config = dict(
    moe_layers=[1, 2, 3, 4, 5, 6, 7, 8, 9, 10, 11, 12, 13],
    balance_bias=False,
    init_std_router=0.02,
    lr_router=0.000438,
    vocab_size=16384,
    norm='rmsnorm',
    norm_eps=1e-06,
    beta1=0.93,
    max_grad_norm=1.0,
)
Below are experts of layer 2 (counted from 0) of a mixture-of-experts language model. Rows are named router (the router's row for the expert), gate (a neuron's input weights, with its number), up (a neuron's input weights, with its number) and show model dimensions 240-319. Each number is 128 + 24 x the weight over its row's rms, rounded and kept within 0 to 255. Numbers have three digits each.
After each expert's rows: a language model's description of what the expert responds to. This comes from a sample of Wikipedia text that the model never trained on.

# expert 4
router:125127115117123087115142139104072129145134125135170148134139152106115135120127137118127175097147132142135151152117251123131127152143123144100087116121099081139140132110126136150179150106166132113149127120103151134126159129141109137125116208
gate3:061145166137115115184096133139121148130108129123162126150125179193155149156054075117107162116145148155110157114096122113126158131113114171173106102161135106183107157136151103130165102152112174145119114162140119125128140131151101136164126160
up3:167170121118144105141180150091137121121142135110096107102115107134100127125128147120137075101145106117097095133146135125106176113095132117151149143149082122133130139082133112116121137155094157153143108143136173103148088082136157108130122104
gate4:071144123140082115132142172165135070139123182174122141135134130110099148104135154129128108138144118157160117139147125091120103136107147118107118106134103129133127110137063134123180142122103143158107142104136106160115129106098084148133163100
up4:137104126118102122101124146126105143138142170106119107134123126113146105111098168111150139168129136122122100131120137120069129077133143124143138085126112124153135110120036134159140120141175129142094144151116112144153120130143134135110118089
gate5:099149099161093080139140080122105140130154157115160137139194114109136152154127174085144120138151119128154117113126131128112150131097152103117136151172093080125127163136104156145118121143150106099080111106142138148113146122165133140109115118
up5:157137098153101155128126140100160119114127135161086128108116133121096090100120138137146094114160139080124110120122147174161111136177153155140133125133153120136102127154132096106156112138172140098091111120138117088118128128131156144114127117
gate6:161135148104125096128156082129135124128136067103165158110145119146137109094126142074113150135141110145125149097109145133183123140132188138134154163144134180152141128116115147127103146124126156114156147164168127143106140153111134140092107148
up6:108127162135126091114144135108136173119163118129148124143107158176108139146141130173134149125105136164107120104133128142145107144097135143101180119115123102160139102149170137096154140156135127133125143147098130182097146146135111113088152135
gate7:153112113095136143127159114086123106173148100084154125109153127127126147151142167146147087189114153090153134099130112105141148136087103120180158139126098140119143137138179140117123149139131150159092119133154141169093139124112125134138100137
up7:132117122103135093117156152133160132117122106140110099111132153128109095150092107115138108173139132128129152114131141136109099104136142120155116149126128190151072141150103142126160089160088147186104154139132128205154122107106125107102163090
gate8:154128110110072167118142137117139118117121113115118144094072132112146105162124115168109140107128100126145135113116146165132136130158113115139093128132060148096127122141099109125139112114116091110149118139160150058107107125128136103162107147
up8:146125118127162136094134134142099156122125125159102114117135154154109141173122109102112116157098134107118126126114178093125102149136119102165102110155167144131132158132105089126157105146142091154110123129107133106138126103107159153087142092
gate9:159115125101089142141110141149163164110160116092151148110070160127149096104099139109139170117122146132082134134112133095117132138127111159165159088149102117098135150125139134107138120136107142131141140104126123102145130098177152144145135154
up9:107111151163110174163072120136121133139159117118162118170109165096131160137122122116103130104127132099101137159133170114090135111138133160099109112107102116127197113150117101116111125142096107117161119133134123114096119137133149129056115127
What it handles: Headings and table cells

# expert 9
router:129109134135152115116068111141100155127152093152163123105112131122109133157148094117113157158088100159120114132119125139116100124118126125119129122088159051120136099164183150109136125111121095128124090185148088146145102128164122119156119134
gate3:153119130103138148162124139109067118121157101133120141137123112109139135135115126161071114144144127154135152134137173121130124114142161144114066094137100134124178152118146145151137117111107160104161122133091153129152127094143125134096088135
up3:137111139155088144137122158127125119099130116138079122108066128123111126147135107144093111133134135149144140121138208141139121122159120155116139115132074157151165130114087109113117120116068159121149118136178135121128129099164195106131087081
gate4:101139104142128118117131138157125104108096124142119096097153098153139153115128078124154142131141142130153122159144161136134141137141157115130133102107131113160163150119123104144118146138109086148120119117136128147139095075141182123159158168
up4:140136099135119093150116150194080137135138137093151132140117110117127121144126160076133111156120114142164176138120122185144151087126074159119122150143113164131084158137121105144165114120143086151136091140155158170141106123102133117091175136
gate5:085100126120130122163118134131121153115167124147083117134098110118156135147108116112142125094137130122108144121123152100098094128189113121175155102130108128158161127134077090115140113153189113093150146119150163103165102104177150134190138133
up5:110149121162138121117136107112132121128232120117096124125094166071107119188101153102146149150151132129165113149128094112101137121124168102223104109176107178137125153108123123098138102140186143129122136122138117152157147154140098138126125101
gate6:125112183155115139103139125149134139109144123104201173109111166110163141101139138120112129114095079115071111124144112119147169101139127096124077106125145103139103162141164117111131147110113140148151101122149088085127141107125163130129144151
up6:155125145099162167169159118133152098086139151140164133123138123128100123133120145109121113090096133107094119126132115146120120146113109107153117114137116081121082121123105187133120119146149130160123158169069100132151150085099099140131162103
gate7:119139146118127141134103137121109134126169123150109126158116164148129128171147108116100123120119142158129119088131168113086118110100144166159104098109100109180161113131130088122119109116126136135149102149140154102144143146108094085120081038
up7:134137068127157182150134108113138116118161140116165160115178111135135105132126130101109136135092125137115115104115158133147118139167141070092085141148130150127122148117122112145098126131174145125118160114095125127146145119090096164097173146
gate8:115107076122101119124132155104129152093128101125202146119167156110139129110117155137107122135124117133136102069123145135110142108137131085159091121170108206135198175133098121125173103164122150108136167121087157171119152126142106137129175193
up8:151152103103115141159143140152136131119148126153149136159084109122164124108131134139132143149114177123143063128094140100152120131123102158133139108144200210110153132115111121167197118113120173137118134115137145133116121168114143096117172182
gate9:145145117119125126141162159119098136129175136094100126151111143045124150125129149108117105143141123140117179112131144131141190166070123144091138102093122103122112111123165130087124120141127105131122155108111151149127167139137123149158093145
up9:100113136138157134133085143171141139144114137123086134091160145102124088100122137146123116113156109087067132100087135130124124074170149129110103203143096103077141150145099099128092099112105140113146139136124142098131171155119163124136109129
What it handles: Pipes closing table cells

# expert 18
router:166094116112139122103118095105134182167152097140142090139154116138124147156144131084162128199178136091131121131121078110095143110100118154090106095161142156108140123102132172147141145137152160148124165098132134174099147122158112141119167098
gate4:164119140140139107074130148150090151120137149097151137135121153135116155144149091144174116134127124130168127109117129122130156153152121127112124102126152147099120125122117133152141117160146134127121114162158121182103130149077088112113119118
up4:121094130131141145146112095123153127120108127119180106131147135148137110138120107098088130187088105130121146126112159110145141139109114141149129145113229136141100132139135139131136111120066145138137105146156093176155166159110133128139119105
gate5:120105118112124123139121127103141107129149127095158139129128100131101133127162153125125141130115095148158094112115170141194136125109130105123106144117074091162194110102168130125142114124126156133113137089128078112148182089176144120179107111
up5:167110139093123130146139136086157135132122103108116148118185119127157097149152108088109134067133124121188168141135151110132153095133126115121137140126115128156125114112086178099117096105096118106195116091135131114101147178138172113143101119
gate6:114117194087167075114114117117123139161130099150122108146104105114152113109104111089160097137124161114165162123147113112114114091102147125105159129129104108104169134148125163116120105102089128086107142141146134100142134095087148127152126103
up6:163123129125106073092172090183104152137170130117116120105131107155154132129147157131120133155108124083092096141114085094124117127131101130161138154072093140126108143123093167126136142087127167168122161125164160115110170120148109117148100163
gate7:152131132150136143143157153093137117089147128115137133154172158144104106128129144128184104154130167141154104145122112100087131107099148104113155102091234162116196133114142104128164136112121161145114116065153120155114150124126124139118134103
up7:134127114105113112104135096140149132142122114145168104137163133118119133079168127137115108169139129117138126101133136159106128106096130155092141149106211171127088142164129090128136105132123115109111131158106128146110119134102118123115134181
gate8:111151171146103106111117132141104101136126166130138137128157114109114147110106143107124138109124095133130201115145090134158161160177152109114126154102114135107034106137160184136101121138106088128140144158146153222104093144112110113115111172
up8:095125123139123089085123124128132180107161121144139113117159121076128108120108133085140171127145100119158165141083141135163151163125159115121198098149138113142109160139126117152102155137111127107095120123090074116157143103125140120155103108
gate9:115147086115126148106129167125124099082100096120122156122135088161138157115098113099133129085100137143100158104063130104146130136062094150121167161121138142098159175145148096100109115087128131155126130138097111127139145097148129107093127146
up9:157155072138105160136140160129125138094103151129133120089078138127158140104138125146143114160145110157119082094150151198086165167138126118093095130121120098149149113155123167156134137112159135083111108147148123132134106140089120148089151201
gate10:147116136106128073116136114108108154093136106095125133127138124113121144114106087153150143091101123197080115152137135131102118145100131133091117084139067116118176118126132158138123151115098154137109137142157137124120143111154126118152139125
up10:116153107117163154157112124147147112113136129194116121143131067123148090133147129119139137140080116133151109159135137114108123119136126120171166156073202060091126150134169086125107138107089139132107124162104160125147149098101135149126088193
What it handles: Sentence-ending periods

# expert 28
router:108148140127154122099122097131111106107117125146148146096131102155117162124170107114108114129117129117135122141143117132115172146138198098105145135143148112131122133129125099156088138153122132160099108159176138177078127136139110157097150105
gate3:126160097126172129107124117110160138126134114139107133137146151132074100106091135120140123136126166110139203104132143142132138145159149163134170118122106143097145158123160121162114131128161086129114097100102092161129094156098120117084180183
up3:048118118161145139123122138100118167104105132106116156170168111152131084134174095182124123129118097123143152126128099115127166099113175125176136100124148159119104105132118103115134147108124128133123153117149102158119115151144176101121109148
gate4:113168124129141124111128136079165146103148142118174120143148145120118140149156154132118145115063092142103175157143130157155146130082122145122132101155118159105157106090123102134128162152120144117085152110163107133101118134099088128136170140
up4:096158160126170085125144089159125114148133130126141087153088135132103122164173111116115075099102098099114153116136086143146131157117179101122135113107099144148130137125142148086134107100122142140165138145121098140141155148161111126092110114
gate5:141120108144082144125117120123110098120143118112132121118165151127114124127117158152108122096133125120154148151116116113112107106145140135100112126147164139099120152122114113123113134126114130106139106134062085202097155134166114126179158112
up5:125112081093109142120154127076138154153137189127141126166142128136140129142108109126116146137111121156112154128116096105123101123127155133170130151105113097130118116118144123137094112102133181127092122055171125139165121112114086147102061171
gate6:131161111132113158141141166135133089126142137123125146153106116115100123136158143135130111146090138147117156106071120116164113137145142132168125170106147153097140129156177095149130157117114103121094142140148136091095146145124113138137084083
up6:142086157118100127119084148102153140154133146115105131119106102082147158120133070089101144134119109159126132150101168097161120134116111151132122147116125079170140140113110146120135114109134087159143152128137116144074146165098117135153097124
gate7:118124092114117178116136107129121130139158117157122110150184126142133117128130169131133133143129130096133136152100135122108093171102154109142152106124123082146145142125101106118108103150135112168122105129107098184130129112124122118092066090
up7:158093089141165130112115147134131126125116125157139133161124110133130098154139147150125127138140115122132083132136093105121110149109125114090117148156103145134130138148139118135132121156126101158105085141161107119092118102137167135105088123
gate8:140111159106138146115116101146116120122137102107122137150088139132126145098182127126119132110183151135132104144116169128121126114163131118100154098148083114130185099112135139105114128109130123127106112096135114158094122132131085099066158109
up8:128134115140146143170148142125138118109063170124077165093136116150147090163086130141140136145109130119120129102094116110159136109168092147117131176119144156140164155110136098146129137112109113086117126128162141114115153118148106114117084117
gate9:090182091137146125142109175129155089153112124141104132127173122171152131139109167135088127131095155121149144123131130149114153129136157157110132161120120173122188091135094117168119138151124166170081103140128091146135140150100128133145131118
up9:155110099131106111137145120107128146124098109111136148094132131121094076118097100157101106194152083167112123129121120145146138093114116134136121129117141159116138162131141140098107103105131116120122143123144103106175141124130105175101125103
What it handles: Word-piece suffixes, apostrophes

# expert 3
router:187094106119144131122095125131122147145072121148094128129073096107146140165154120100153149142138129133175106131180128137132099127133098141098157111125121117125142102132106144104100132133195133138173136115146147152092122141104120154139174108
gate3:098139112158138144169149116136140125130097138115157110147137121107167169087093093081179099100155135121120143137117069114124177146132161097086134126143105083141088115123151118110128143115152127161166152135147154098145097140148113146142128126
up3:129129105153171155121161088117111124127125158161141159142148107123101081106129159131146098140127131181130062093075134079155153127107103117128154095161111106150110117112119184105112092116124162131122117147102144148144119140107145125111109109
gate4:156150120116113101126144126107128134092119126099162094114124117142127116101113160124119100090145135090154122139113090122120126074071103088133060088128063112138146162110067124157149149140150126141107146183104130142137170138073118147135111177
up4:141098166123129123147130128124120080166156151117178154088134110144151158136133135133108134095112138166156125068142111135112130091110113120116135133125128153070136157113163133135125136133121141123101150134110120120131164097160125138098107159
gate5:158138116126072138123117127133130095113139121137152149167132119154105112119161151132126060134106118122123136087090094138117125135154142099158115082170105135150192135144160157120108120107148109153151131098098133127152121153141112152145163149
up5:125108180131111091132114097140101169166142134146149136106121211112079096123126102155126162147109152118105158113136123172114137106177127096097134175081139149130104122098140112123137122144117124078087152084143176096091151128100155157140139124
gate6:152103166117173141100118091120160130139114147115137114104135115126114144157161151109133161117145157137103114082124108151140091109157119133137123122131148129135147124140122113118146090146177118116109137111109078109132147166137139118121143128
up6:148126086122118146155110142122084093125112132108127104060114141147108117118152124155128130114132135115124075123134143125125166137156162119123082175145111116146168109133149099115108155124140126121157113153112108110168154123115140115122067145
gate7:151132128065131162124124171107102090109090095157129092096080156132130137111153143189145156135104106119147122113163122130140099117145064088155140160120133120130141118095104133141150128117118125108120164097150100128106126158133108167117127132
up7:157127106141129097169114125108114121169097091142081126120135157142141075144133131125144147135139157062098152118164162126134142133137097090103112124131096153150136166126101100099089156118118145124135146115145125170132147146124110134127127131
gate8:165114119144130159093137116133100114132132124129130163120135132146127162127141128147107109192126134155195125104130164124155111084112121144123163161061106180128141144095182108128122090121111120126133115125137135142115118149091125152171110125
up8:122121113157145121106144105117128164145117107112123140130131144161116147126128147130138121128173143120116123121144080130179156137101089122074109159134109114116087139133144171174115157144160121177134111092095138097127080119116169173130134057
gate9:113106130139117116103154121121096146113131127137072149104121114089163103098141104105093117126105102109110083147117114114107133108101106102156162118174122083140118152117075121119127163140121163119141143094097109118139129109091172120143107141
up9:145141164104174100130077161149121172135149143123130145139097151117105115127149152123122115125070128129120125154128098135159106087135136117171124103140155153172126122158146136086197157107127103107124106123148078180134115142133077154077119095
What it handles: Table row pipes

# expert 2
router:161105133116164153114108116139106161131138080112142088137076110117162112121108072110149145182106127120127067128164167115120136103137089156115108127116133100090141135135087142138059108141146145128182111136115155111116118107128096102123158097
gate4:165154114133123158108139131135148115150143140124167139131159167140144107126127141136186130138082113150128095126104131129114148084125133105105122131165164150126149135149144108141112128121107138156129109031139133180118128162089136141114134178
up4:108144116136090090130132137113175101161166133120114128138104147142110125118160123137157106120148130085120167101118099153090161075116141155136110129120042181180073132155133101156089131148169125123105115095131085073097145146118148145083129099
gate5:129128120134129151160110128117138109123163092112027151129096091120141164137135139071120125131137114146135149133127105104150100153130163148139097126165114076140198168131106115129082133084174095124106122115165166116121090100125107129146112058
up5:134104107116138124121094106184119106148146117142121166146083161117131136090117114161098136160145142097121145100108169118158116171174119144089101144150172129151077167121096104135155114095144105111106124184134149103147108163110131105135103137
gate6:156105130141133148151147107146133144123124142113181112122108142109139095111115157128088117207166133142139132116127101124112150124088088135134135161099173215112134134091172173110110143095142127152162101128100130176113101135105157087113123096
up6:141129104129110143073132122090136136158089155149110114151124124146136146128126118154118108051167144106145099114105098128145148157124096134170110145163131189157113126134126153135126157128169124142131127104152155187141103133180173210169153102
gate7:133126102126158120107126152123132125094096138129116127111106178155143111160123133107140130154111121159128102103127101136115102084100113090152142153104166141140126156119200108159088104121135075141139107144148121186089133124088127112134083056
up7:147149106134123205145127127108128098131123139095144173086118123125124124106123134121147106142122173159074142140115158107087097115140145102134080134118139142118126152113124129153107116111098140095166125130107148140097151102112137117090110147
gate8:127139106101146143123126126110119120122131131165088132129116100154139153131131146106132121082137130148147106113126121147157167176165128137110102120170174130164159114128126113135104114093146137124107084105138089102125129186138145130095143059
up8:122133092076137121122141110154105133138201116121172132138141140113139101182088144162132140104159097164102144151105105122106137141071110098097159122129108116110123118144134152128120150131158121153118138155131128197112106124128056129139087077
gate9:098110100142150135139149122096099116129137143125092117088142147085097147139157125143127170155098137141109194135127139107141080123129093132194090127163101100102174165107148158111128150141121140105160166131119170120121079105144111109074148119
up9:136122122119137131105134125144131122156107133134113130122132136102150145131169134062114148138140147147168131125139158139113097143094129141157141109151063069150061153123160131119148131128119126089163127104123111114131116119148121133121181082
gate10:126138074124122090126114109139122128147131167093084130129142087189153130099128120107113136144128115090107077092150118140106181105126163125091106124145132164112136114117117070106110100129126138133086166152109115160162107118092089158147108111
up10:133080137117114127140093141113107143147114152149125102117104116087104164132096118148124126121100144128137187166129153106136104196143157106166139148117102085169084135139135145141153108128143174134145137088102138097120122127101159120189126095
What it handles: Line breaks, sentence starts

# expert 20
router:167111129110108118138141161140113126153131154113120147088136159105119112148136133189111125191118153164138095123149205136125100084125120123102110128147109190136096111107119124109161094149127127143140090169107101102137152115148109130086121150
gate3:122116126092166082119117115099104121128134096161151126115166171168098112185072117117130144139160103103157126110115148163103123106163096117132075089137125101129120158122155103109107095121077153146120129111126137128132151119132140120137099125
up3:064144139099142140092112129110108129149115130106128153151128129133119095160087159140124111109119112176148124170124110127093093158148133137148107117152084105143120092163142099138153110116149188124110130120087138162048136133139121086128110137
gate4:172128165141119146203140116142153082122143152136133121112106125166100100148097144122154118135114151149098125106116102159119102125134125124172106160100110121132112117136119108131137096120144119158175138053104130128117159152140184145161106136
up4:117149131101096052114112112080135148110150161173166090119107112117160159109153127099107131159172089140144160169151103151146115145107133133114191102121128133126106143109111116155089153188121146148084113145116150132087126088134128111110106154
gate5:108144122098105165097127149133132109121105139135074133117138129126105118115126103113132161096131136135122087127159118126179130174157114123119121123166157104164137181137126114149094106140187131098118161142091140061122115100082183180094147122
up5:123140125136132100149098142115110135124121080128195135129147098138139158132086133097154130218095072123143123105113121135142140127132143145092118140139155146147152134128162123144113141134069136138162128151159170126163170113186133152113162130
gate6:127140104184139148139169129178137118128162138111086148086146117149147139089080138125154126098111080096132128146139131139098104183180113148145155053118099152143134159144111099152161163120133102197106115131121105143152127108116188148105108129
up6:127093121141103112142083110124160182117125167197176109156138105123150141129137134109167169125134153130150158134178098137115143139105120159096141109125141157136127124125116152135109099139133096142129096167183123151118129160142151139095131149
gate7:125136110132147126159143129129110136124174136128193139148149126104122066131122164159140103128159125191139116126132107165116144143133151101135168074125121163113255137088115135117122122149135158121138110141112121144118172161111110131096119147
up7:155132109147114158166129135127129137093157165165092090124117102155156119135174127131125149152133128113135082113123125172156087102131146110150173137131170141153128141109131077116139141109165145144106108108140091118145137135154149135156109105
gate8:158121134133072139151144147109141137143180142101146147165153091111117107149110153156142105145126150140137069141162104144166123158131132105131148110122161130106214126134138136143129122126100133158120114153136113108107175134075142126145123077
up8:156121151128130117143123132099121141117158150149122137166168151097144131139112122143122123083104135100122144139103100127132154172127105149148132096163134166120181141099103097175144153129149100092094108145130139084124132161175151173163126118
gate9:099127130124100114121152148141141143152112163133096107123108148152133145166124111141202124175136129174157093143163113124126143151169100109067125125124175145130110104110152130098121135146109136119146100100133092138104131093147136122152135025
up9:091120155155100067159139148161147125106140109148088127101095148132115107137137121173105140114139085146112115128100065121150099129130151147141127126099136118126121118144119096125123157141074151105124131129143109168101117147158137152114139138
What it handles: Commas and heading markers

# expert 0
router:097111106154130131120114109131120123145120129120110124101104140133129151110125082115131176144152137122158094117161068112147117093160110121095101111140118173138143098161117138171117119129195115132125143138145108080110159192138105133106167150
gate3:107106123047157138165155110106120122147143128133077078121115073135101113075154145153123118152098119115119067117117127077159149103145077114112076147167113118130120089115141105109139136177113158114142077084082127173146143126131110111136132140
up3:152153143155121149145132100156130115088147139126149148118102137130132120110119146101096170128138150142130100148100148190139119133135104119098128142146137114165194104113101185153146144174159119163141151077119063092154124100128103096172127167
gate4:153108102052126076157093122106093126177134141104132116103117131127141118080138160123149122134154132125123083175138141129143110126133113126141095089112056114114094150140060140127120144145107105164124181123121123105115101147153134138107147117
up4:147155133163152142159126124131141133120127138118179115145114120114094134088129090135130141128112145161117117174135119139129140116134147157101118159132168148116103119140151150127117090078133163108113071112128122148150097101135129082149110143
gate5:111129117101092112151102154143165133140132133094135129102145148145142100135099136128132086121150117124102074116112121162102149052139150169160121152164108110153082116138073120124130146117126084121078147113106109163112164159134139123138105120
up5:164100143106121117168155125098121125123157111164100104152117151152115097113133144143117121096094105127164132162123102133137106187158114097160114143125124176089153175150115160136116154109160134120162131132078095086142142111109119143145171162
gate6:130151115093132135100127139093134140105134131130092112126112130094122174095120115122155114125126137130131091107154091106141165142139117129111143115165095142155087138156105091145109116092116129096104087165120167074113105159119104116108148117
up6:162118142141105090153121139129161130094140146134095090148110134151113112151098164090116145116145112097150079131149152158144112116145142144124123106131091109104125145124055126131130132140118107145102172100108119122148144102171148107129112120
gate7:147155117103114134141115160106081123120132160117081123111151110152134122102158150096086098113136104143103058140114135119095139143116141127069094096142095080140164126111077086107133133121135154099170145122121139129143158123169153169175153144
up7:147191184137166129130157154156132107102158099086129131094164122129120103120105130160109128111136142151120168145172175135108157138076105133109144155125123144129157122120184139139129132140136111132114132061144103182126135110115117150119131101
gate8:125110109104109112134079133127166126118140147129112093107140137102149129118119116125175064144100135134085106100141104095150136118124077110127139118151117104142155135129152159086169115130159127116116099117149127121109132088127183110122134121
up8:146163096119105127131105128134070118118113122151137161141127104111107100096136101108129196144096121136091165159133159140113108158159107103155105129144134077127159105095160131114088143161086110129115129160113144197167140113160123071146109087
gate9:147149065101152095126135110083151094102125158129113121123128092148105111140142116123161112147127107121116138152115095137122128141140129122097138108127087110119124163104115124143111114182138098134110117086103113139118143134132144133119144122
up9:120134069073159110134134113096139108168159166127116118135133162159119164101138102096167162122113119126132125130099105124128142129169122145112104146110118118100089114138133136126145122132132123157141147172100102123126156131144106113126165112
What it handles: Spaces and number words

# expert 10
router:139151135133141123129119120084101158141108131107137149130133093158104150115164130103137099096098131089123127121139161106151144133138177132161119137102171157140048123162151145136117114142129145140100142108165193163152158147103102130135113140
gate3:095122138119113125098150146145174127144130132129105143181091120104141109133150122130149149088161156095105126131146139093121163113153140170123124106157099155108117129143134139159097147124139097144083168149111129097158094137122130125148088139
up3:132130147087111081107117149157157158153168125126082101122141169142133100119146150110157097108148127143173117145156137093102162118144144089139113114172124159145082124188087092148131098127162138143141115155114118109106122116137118123125106136
gate4:136111118136119116148123121120117174086122120095152137141121119134129136157115129126145133078069158132132196136119159149112145129151136161183087141102127118090089113130135176118109094128132143140127134155123135132131180138144157122144106162
up4:143158150123129135117142104158113134136173128124174112119073175090131156117167106137127116135147154144139128144099176145088103113123136104111143111176098091160106136117117130159127122187113119070154128122143148173093101145145084162115098167
gate5:105117152130119138159108123144135100141169111108149085115135142162108142153135129135138117147143124133142134126158125145107115087121133088104100110132122154117152106132145133094133133136124119125115166146114140124113147147110122137076135107
up5:139135141124154141141164146119124118118154133104130084121126072111123131122128136106119089123122158139135157114103138133143149131078185130129130092154100133133167100095121126182133134128163148149125073170162108163133118134168164115140180124
gate6:158104110124177102114167132111115131121133119118095167107141135121123053147105166132133129107137128112157112097140136100136131129128129132140109109135100104139114134171152127120117103138159141112075114130117139103129128120104091114187110078
up6:161119125115103121120137149179122151155154111101123125150162152136136097122159103177136144128141158174126161106157140117121117097096121145161116100168160117136201131113157127125125122150135159110112148150164109180160107139121122083092141131
gate7:126090171154149151104144145134141070113124113147133135106125152158115120112134139114094115132137169118108152088124149159113101121118127086125119097110127094116139167113123164141134145118124123100086138145170146148131123114135122151108123103
up7:144131138100117138117119117120122153130103130101196124124112101097162164142122106137170143118106125133109083139148077138103142133151146078156140116106144143119189125162138164131141135113107137172128127162100112125154126099131132109176139124
gate8:094132141131125162143118134140115156145164117128138124116180119154139143125169146139154118100136144142089122113131147122134089117126142151169088134102148130158150117143196126123135122107155103142082136141148147113107178120149111098164123171
up8:193139088131142159112145145110097108131103108169145106116139121148078095133124110105093128105149117097106148130109153104134100112095129117111139123094115123095132136092124134104108103153073132087129131103120149178149083108128072103132144173
gate9:131125157153181115146135144149163126158154116128155107112132171127113094176155100132138126106109127145092120124114177125177087133081144130086098148163146147100123155159117099127130138112102104157122118116111114138121187123115150147096162132
up9:119175125124174125078131153090119141128151099124166124141126132117127168144132095104147130143114096136114129128107112125138125146115137133133129118136171133146097124112115096147128118122114070171123150112118117133154135165106167106115171126
What it handles: Opening quotation marks

# expert 11
router:107112157130169146105113115144107098110141123098159107097139146152106139112142144097147142112126090111134125140157119130140142155131180131165113129168118136132104148148154132131096168143059106112093154115155144157133149105175113129094104135
gate3:162157172111092088156106134111127102145126125123142164134156164117111145138092154161151158184164157130137128150118109142105163177142144149131102170167120165125087168144172127098143171119091138137076090139109113102179110110119169107122118137
up3:185109128092105111150101143147097130175125153123158182077140098134174127166140173138164176115104094110144139139137076093087146160106135152104103126136158127108133072164131137097158143115130177115111085177122144093155130150143133127162117159
gate4:143129140124125119140126152143119151113141153129114126123148097125130107087182143152121196078098142112125121092122134118141157122150125159072177128112092107187113139136168100101103124127128144157131137168124105133112080122093127131161157105
up4:122125168102151122144156150135146111148124083130078084182156164125145122165092162124145129130108121110163145137151164104110121136127157121082094080133194142147152139121117151108127123096125122135111123182092124173143097107123129157093118126
gate5:123139125161149167116120128113155088123100139138107145093157156149120116117183141150100143098120156089103108072151153176175109110144136100133102159120166187126081141133102107102153101147137124087119119075140141116121142149174146118131149142
up5:098109126120104114147121149143099121099133114153120125090151120122108147160083134119124117147139153085136153127120082161133144139172133138125093137172119150109147143192139142105146148128116159121129127124093106102166103120121167132097118113
gate6:131104098131146105113154115109136129115109092111157094141121124112101108065149161118131158110095134126145079101091075156124128144100133131161113145106126109153125144156120147147143125143108098138077131147116091066155145095115190129164088148
up6:143092107083121163103135146132159165135084142174089168133109146119114085087130131144119119162176153136120155158128086163146131126120117149138151139095107140078129118085129095112128146133170150136127156170113117090095189103118116103141096098
gate7:092157178151119159126152134177150131105127117141108103090133110103087134119155145150149114123156158139122110123161067130149101105128126106120128129127133160161151111127065118136127112139085130140124108095140118141065130124134135175108072079
up7:149134201104096137110132133137135154143143132097111166116125133121099113150105141142172149150101123120105070103141070103102117137126070111120119149117140142116117149093133158110155130121126065191092128110114094117112133171133134110126114096
gate8:153136079098126157130156117099191158134121126141155110143136109128129090104141122122130131080111142156102143131106163084122082132080166120116140106129090143125113093131142088143100080082124146138111119124136151186121145140113130130052146129
up8:123178132134131093182084126123150155135116125153068091093147148102063139125134106105107135095082144083098094115098112129139144147099135167136099111126169093110136125094127108166119136157152131133129138113183130121113168100138089156142119148
gate9:133127119135132159110123127168109124092096120124140176084139106146101159116170120159126113161156120117101101130084159137179138156114160132111129123184144112144120144124161114150110131140092142133129142087124090128181154144071122158124148148
up9:135158109129170122145149124123142116119136168166125136129163127086158163111068143143121126166134132111149128101099088154103139143157129126151166094125127131126149157156104122085167098112132125125151102098116113098119091104115124120164137147
What it handles: Mid-word pieces, time nouns